Weights of a small mixture-of-experts language model, trained from scratch on English Wikipedia: 128 experts in each of 12 layers.
Below are experts of layer 5 (counted from 0) of a mixture-of-experts language model. Rows are named router (the router's row for the expert), up (a neuron's input weights, with its number) and show model dimensions 0-255. Each number is 128 + 32 x the weight over its row's rms, rounded and kept within 0 to 255. Numbers have three digits each.
Before each expert's rows: a language model's description of what the expert responds to. This comes from a sample of Wikipedia text that the model never trained on.

# expert 24
It responds to: The space token after a pipe, colon or dash in tables and lists, just before a year or number, as in "| 2014" or "- 1995".
router:136137187141128154107123088082095069120101176095110107133095133127142110061143092146143140162168063185136181149133064170185100130154089133100128145097163084158182122087147126105130140166158106150126133121112144168170096134134086139174094192168130109101134169149162086107112151145121145099106149154208165085106052152143129152108190161158156101172117117106109125132169141142131154124082111144145153124182082144214123128140174145122106128093080185105147138161113120164124111082135162187147073067144115080044135147102127118144150105147137203082142094154140107138134097115119133112075134168185121163113117105133154097163153053145087153094123092153094055089161109144127164124096064068120178090109123149112168113062137160120110127110115137135094123167087082147165140080148128
up0:083124162123150112109088138051143116127152178068131117080062151154178147148063106138081152144097156039175173066127113130115104126111121159154169138148062120137129113119113140115115135148147092074104132148082083131087151144088115106126117105167103144082114164099186102137164134141184089201156138104102085112147078145100126162155103120095174128136168154157147166130133109094079117110097136090156109119126056086142156181066122096101176158111078077084151149101148138155104177117128099122176109175109139176032120115155110115126106104075096117153160155103129120153124120108108148101178142147165114125179101131132125146180173128104152102146179157144129120077125188231133158132110140083120112195166143126115133099108152082139134069163171111175119081108171157133160112137112163

# expert 1
It responds to: Final word pieces of non-English surnames and place names, such as Panagiot-is, Robertson-on, Ulyan-ov-sk, Dänem-ark, -heim, -mann.
router:164131109163173173132108145152140115109167164192139146131088168131097177107172158074126119114138127113130099088206093124138136132157113108096072041071070124173148166156145150099098125125133087134094134090114094157132165143157114117102109141091110075103137119125075126113168128168105149158153111116179141107161100085124104173071127132076125098127173081160122095193143172150108139139104125108088124158129068145144123103090142112117107156104159084116114166101103115074117127129161099093159171100196149125121086109106178194179131080132066110128122120127146111109174088122119108081216148134151103139101101126109039173152143129142145128074151157125170113180124173221114111126113187172132091135134086139125113152178109114163199129091139086080111125150153169151061172098154175
up0:139109145096101157129132129164149187162140099111112114120104150099040119073101118128165155147078147095160138138103104138182144115098149134141166157126129134152117140144121144131143187160101130144129104163159126119062083128159087142162168142109151137133136186130127147127120165193170116107163125141124122143125078071062120132126137171098155070146113094134134110068123135152123107152097150107121150118152103064079076135122152065184092181096127080115152126046130094153143091186189145101222140150135097132117131136173134126138178090095093104171143124179161164117099087141130123147107162130170112111099178080183068040177128130156098202123138145150131085156155172116115102114122091068105072143099123139183065090120114063127128135131139178123108157109219145138121119155086068

# expert 38
It responds to: Century digits of years in birth dates and date lists, such as 19 or 20, plus clause openers like In, While, Although.
router:167159158169169172128157163096175163141141155163168110125106164099188102172177129088157160090128170113145111144089148106078148176089182166141086121164174125093125079122165134093096172111162110155083078087079097138164087169168112195108155121124144185095135113169136156081116083111154152084076104094099131084169100158142095163111142168092095112090106096109085174108156117116092102126107089143149162172121108141086114097110145110096126104175164160083092120159094162118091156144152166140122162108149144116155180148085090166124091103137163085112101091178165173167167107167103176085139167068145183151157099166121156147158174141172128172169083173090155160137137163151177118085088120164102102149123181089117151082187114151111113169085134086135086152112101102169140106130156154
up0:165141138092196069137117154167099113130104126046113128140150100081176118136130090111084197147114181099131131180177091123073125116130127097157227149121154101147134141132146108120094112129147132124152154166083165101114171137184133148161145163115134104094108118112142139079087133173106159076162152200158100082104113094096121131168161135159142196106145095127144187104051112129137189109124120097133102114114154103108150121152154102125136038136097110131133101138111135172104141133077150161129094122114139105121133087103146194145157108149153172200133122120116109084047098148120075136126198182090122122123086107150090085179132127150114113099140123159068131145167169074124127127140162062153085052175077076184153096123100127152150129103170138131088050138157114111112122157132122

# expert 10
It responds to: Middle and end pieces of foreign names and web domains, often Slavic or Germanic, such as kov, enberg, of in bahnhof.
router:158151142174174177128140165093176165138160193158165103091096188114165079145179149073161135076123118122172089136100133109086166159109163141139057093155172098105149101137170155074081156105164091133089083064091083166157096169160114172079141137115145144110124093160089176099130090098130128093080086084094151071173102151132096146114159159117110123111115115113097160095187116077082103128125096149124145159079111120100104089084139118119121115166165154091102124157090153119089175156170164144099173103152153100175174160084084167161092101126128087125098120163160148158164096156118135074181155104146177155167135164121153157156154133157117176121093165100149162128135164172151121101097136176110099140087185075170176092183087145109121159079118080123094164102106146155136137144147160
up0:071117080151091115126166146086133110072149156087103151081160133075191175111166161167153100140149029128111098126115088115100174094130151106177128168135094027079118226199052107108119121136147148144161117154197102066122167114107151103132144133128092127120098147075153105111135140117132121180146142169135138108089116123131112130167125121090101120122156153177133095143159105152107161128082130115103114067099109120123155151116083113120129164151146142143147132172091092179127168130137141210105148142083207175166147147148166153134192123107115145136094139111150101129137179143157140137127150154162159144119097139132092165147062117126133126085188114156118076139161146096147217179120104163149152114157151097120158130077118120113135179095154047122107106106170123197153165121125150

# expert 63
It responds to: Word pieces ending or forming surnames in biographies, such as -wood, -son, -ley, -ming, when a person is named again.
router:185157111176173172167162177093133184152156146160101125197064144103149173114132084109140090097171103103124080039087068140097109156096140100120060060142115157154105124131146087112091096103087161165111091153129096167150102145103136131099131067145108168077103140184089111094191113107172172119129127139117125065114121105127149171095121154112081145156146090131132147126101151141126092166108120102158113144120125144115097089119146139125113106145149092162110130140100112097118101076177143121182181163112156169146168088133137156174140073184044124155122097149117131105161079114107115102190057156148172129144067156120080083125095170117108170179077177125073151168113155167071132146116112208134182142118121115108136102138117166138155181141145152107172097132083100130137155129131149
up0:161162098110123131140100087126117130171139141064099111127088146154160069143160124139064181118109061131131128164125079133131096136098103111112134179108090127134151157130114133172094088147070103099103127111119155128128153131103142148120142122126127099119093056089131121092108094147144087125130063176124098127141128140134142160176134123122150053072193090120152097141141160131101094138094178115159120204089098075156114101124147151191147107176085115119149102124111184100122142135110201157122110189161155156107172130180218129158157208113143149147087163135086156061114131097091120125116106102117123154132168196145119076118193126059139075129111143056156135158171146145083131115187163187139135112140108185121120104176122132199199120136145154127114139134132155124134184099178057

# expert 56
It responds to: Final pieces of technical and chemical words, such as -yl, -hyl, -ide, -ic, -ical, and adjectives like metal, industrial, nuclear.
router:163129097169163173137138172083158096129154152167153107111132178148146122118168127095137133087099148132165104113145116113092136161125149149131086090180111132049143105138196160082077145130149096129111071064107091124152114128174088180143153105073133122120110134160103172079116114121102118145125074096088155129181151087144076138119128159119095136084088089170112151095186154087076054136086104151131117173117128171098090108127155141111084134161124129099069139108066153133097156160128114129081150145170162137141153183106107143141111109127161075112133134165177163156138108143120126091186149102182157146166086160068173161187162151135117182123109169111168161164099155131167133082080185167112088193118155106094106138163076167130153202090172074102079192118112155159106144140129170
up0:134116118200145125090135063151086124145160089130096137170140162101118158151077101098135091150154136098134134129179165123153132146129172139175197147120142109094049123134166079159147105105088114153193173157179137130114096178155145117145176104092122134121134123092074123176126200149181132149087144171146134073154067125098123189141119176164179155073181170158136097123136153095127137135121119087157083108123078154125134074124078180119114105139120096143115116098152124161088117122164111171153064139122068126133146176110132126140119103081146125162091163092128083115109128151140098103148196115180065203119123123174105107170112096133156087122191070132095097169137085178124118136183147131086105087109197154109151180116120147151130090084121104063126157122113135169086160060130107

# expert 21
It responds to: Commas and other separators after surnames or numbers in citations, lists and tables, as in Bajo, Petra or 1, 1983.
router:153133166164151139168139156089171154091145150115129112112141107116071105134075136096171174110147117204140124097161152117171180184119103133051055125094116091139125166188163132099169090156127188083103114127096145145152134151164076185090101161162098177128096082136106164115152101166113136099152102090145110140155067111113184180097201122131123125095107098126116110136213136166133150083059117130124162127127145139096134124114053135114147148167132159117150174125125150137187148060164141102133069121116130093139108079105168165168128128163133116088126152154169147170170120128121146090165124133121086170150144073195214113104083083138132089134094113104147128102148139119115135105140114067176086131095160109080115084139134141115166145112075089124153138079120155082162121044154168
up0:108103171100164112131145151133140087142189189118165048137113114131137133105107150151134125127142157177143137142134147118145096092129124087124148134117093187142130146104109050111117177150133120101125132184116128161137172144105142155151143143097187128146089103122114130105148099108077083153124138149163117153055167119098109176136087132094134120107084133086136141060141156187152221163088177130141121134075088171179134133143132140113086134129110178147070164153159131095149109177174070113129036124154125132113066115142113151102153120123156151199089119198157095134128070146098147159137112137093125107132091115128136140150142158094180133163164128088183139068160222141111105132121079150137099094072099124097154075136147095168186096161087167070082144070171159082143102134118067

# expert 23
It responds to: Field or sector words modifying a noun, often after and, of, to or for: military, local, public, music, tax, medical, police, school.
router:158139141160144156133143163063153090180144170174173138127127203116158102158156140057149168108061211086153094104098118114109124149089160170099107146179171153084064105147150160113105170121146161170105105111086075153176110150165113177117137186112141172084147148177120156095104099110144141102096095067122155097185092166092075158116188160127095104070103097113122121106136107114060072092111093180144182180100083153091120106090172119116122131155138126094094120157115166091124184118106138127100164129155093133145184148084090165145096091141169085095076103154159145156147109166083101116139121112167176150154116162131147154177148170141145161156095156103166152126145158127180158103099178155100116182154151107095144073161111141115142149084115103153097123121089117160115155160158150
up0:138093155139096107090137097118164089102162067179079120176138080137135106152110157099120136057104142157141146143146134182123122116081127069113173141118099113148138189076119091117170117113132110112129070221145151087093175128157114118118120093103112145129134172162119107129138121121138135131069108132151124112110118163168140138149167161136166199165164121167107181177122091195184124119130126109135065106115118124152114165109098156183168081135204090165195062171159147092191084108153113101111083115078126084128093070138084132105104167147140133129085145154163110120062153143115155150072069116159123204128086109150101106170112161125079152115139096139139107146085143128097082115137079105140166076146150116129125105135152126098197080197149152142152131120206139122185110135153088

# expert 59
It responds to: Prepositions after verbs, introducing place or occasion: in, at, on, during, under, along, near, as in "a victory at home", "performing at".
router:128138169130120136137169099142125104103057123148163139102147070120163161187092137152190148132161143192100189144147083082117155148109168161094108124130083164134150103128154130142159133156160114151078114099181127085131152133132168102192114142125149128139136104118126145175188102146059130130090086143158146103158151158188103142105185126157079143091084086134186103075163100148187167063100191035137162122141121097125076163122147161102157082175088106099151128178163115077125102160158158068119171143107049127084068153107143126107096116120192088124109186136134131104106123160101105144142131132145145143144183099072094145062138115133078158161110177126065139135102169112087157151116118089110182073125149111131132136105152145124104146093161112136103090124082119115182154075150100
up0:090092105123070133072115118119142170156113140168139133136144123128090060108089127097117158106143170129172145098138071126127123084123071126128110135111083114109105100160112197123183089132117140110191091132157075081145151069116140142127121091163163043124071101116125120132125115108127100175074117084103090168090123105119104158115129170087128094115123145210048136132158152141155109079102124139125112158160116121148150129133146146169139130140108192131150155126104146117120126139088172164139150162153094188107124149084146210194180132176123168119054124134066109146122140079128211134109177121125192162084103152152161173133182153145139134120113177117140116179134126154096135084047174080106139119096156124128172154131135117147119158196090174109169114042097074092136145105134121

# expert 62
It responds to: The word to after verbs and in from-to ranges, plus into, after, following, until, through, as in returned to.
router:134117151148108154141131111172101120094108098155146141115159100112142173102120156101147099131152126094138167170075139076122151166072157138113159113099198136087103110094150099102133134174172101122106154078092130086189102066102185123153107097136170165074126160121111113132145057135154137142115115095106178160169137155098154162111144162198122134076127079171115068090168146079062167088144109126151144167106124052091095137124084145081164095164057118149142161175174100095191137136169156108138101132108108097154141143129093124136117132109130116089151107171148193159150157145070163105135127131085101080113099214122158133161106075173091155158089135134144143107040179084155135168161150114143124096170142153087126182123090169148093136077141104130075106114100136112198099087123110
up0:144100109106103105146163119124108125103139136143157130126137155185160165087155107114080135138129083130065107157135093104090167126103121086132160171132143120168169104154089152099078147165186129110188130151134076187149147114168162178089080114142107155104196107114159069119073134095159101163096144135137184149157132109185186119150150137070109120121080130133176089153086153140141121119116144133140152130101097175149103141109104087141143126131136065179167123151177230110169158110158089143108173082153097114115149147121131066089080125105136144167152112111113117099085145094179129120104103090102138124091117158110182150135098133042188136133079074157127091147071130129156124132220162186105155105083114158111118160144153196112069131073139150076165105145135161090085077161089105

# expert 51
It responds to: Lone space tokens before numbers, mostly inside sports and statistics table cells, sometimes in prose such as a 0.28 ERA.
router:108141160142060144146176126097115119138146123150144124163096107133180134077189087164169148200130149146153183132117078204112076151086075106153176102086170085164137109126126186085081163070162143138150142157114147144143141111170087063153102174103192109128116153151181135118072161100099091113077134144135175129134208118079092153124122146128184101124082083134117179106151205078178130124070103075142131111148072135154124099130145107138086094148131156133147164148103125164081115101141146147141165175133147095052164145092118147098142095160091196169135147125138128131137122105100142162154125106167103127113093136124193111163168110140099107127143103168098064091107156069171108116096133124110154074109145165154145151119137109126081128104062157191122087142111106095110171151166134
up0:139136103100089081168132087127079090072078163087143133099119066072061141166114135115123137184148096141121153107058117098137116153135117147134132180088119172129099149146136121111132147065119112122155089147181074114054144139099124134117200120092140181120161114141210175149073096129137152096135134106147064110157109139116148162086120140141154091124218113086141172100176112153098135063167094141141121104138126149135135126137127159153144100137084140062152140146226151162157145169096079100077139118157167147173131159100160129081056166131082123134103103171087186138200137148142149154117149087146117182147070089147118129133134109100112138114136112131166150166115108190166144171129102154117114154129092118122100141102088067142179086127160134149156115133167123165084180093099188

# expert 3
It responds to: Word-final suffixes making nationality, religious or descriptive adjectives, such as -ian, -an, -al, -ic, -ary, plus whole words Catholic, Christian, Roman.
router:154158082128144128089167080159120131150138150108124151119096150150089139145163073134124105088123110114103082146126083173206165087125155145119119089133091185118092137162133129119079152109111067174111136141160087190167185159129096156095091066105085085162130162158055162105207145127073154152157114071131191104128132111119091120103142085130144153170154094118172155172106171129144074171142115137065134189133155127072060100128094138158127120095153093150156138142121139160105191156151119093175064121168144115168155105100150129147131133151086069142172124145103139135166083141128099105184088184109114162150111182128083140136114120147127136098107161062071176157124165146122153153074188155138071117159176145139190168103109091175152127136145120122160154124089141123109187124084151
up0:115142143109131114111176110200092103113123099152072149182117148140102127134154161085170129148171133122105084172151150170096088185150145155156171114123134102162140097155115085150119166154084076062055091099146128153127137151146118170117148100110138141121136139145133134166128126126144090137157138137190142110121103166125119111107096101081094172107152139194136170139114121113174152146176105163123134129098144162141211126115132125079108120099162158111111115086151103125017129109108134145155120056063102104153118076121158166105150078109065152157154145153128192120144150083131149166180138118139166115088126106109029099134123118140160089113101070129159101173104093151154048098109095106150214132065179150129132170120132123090108166127130112142018182155146139122111136081158103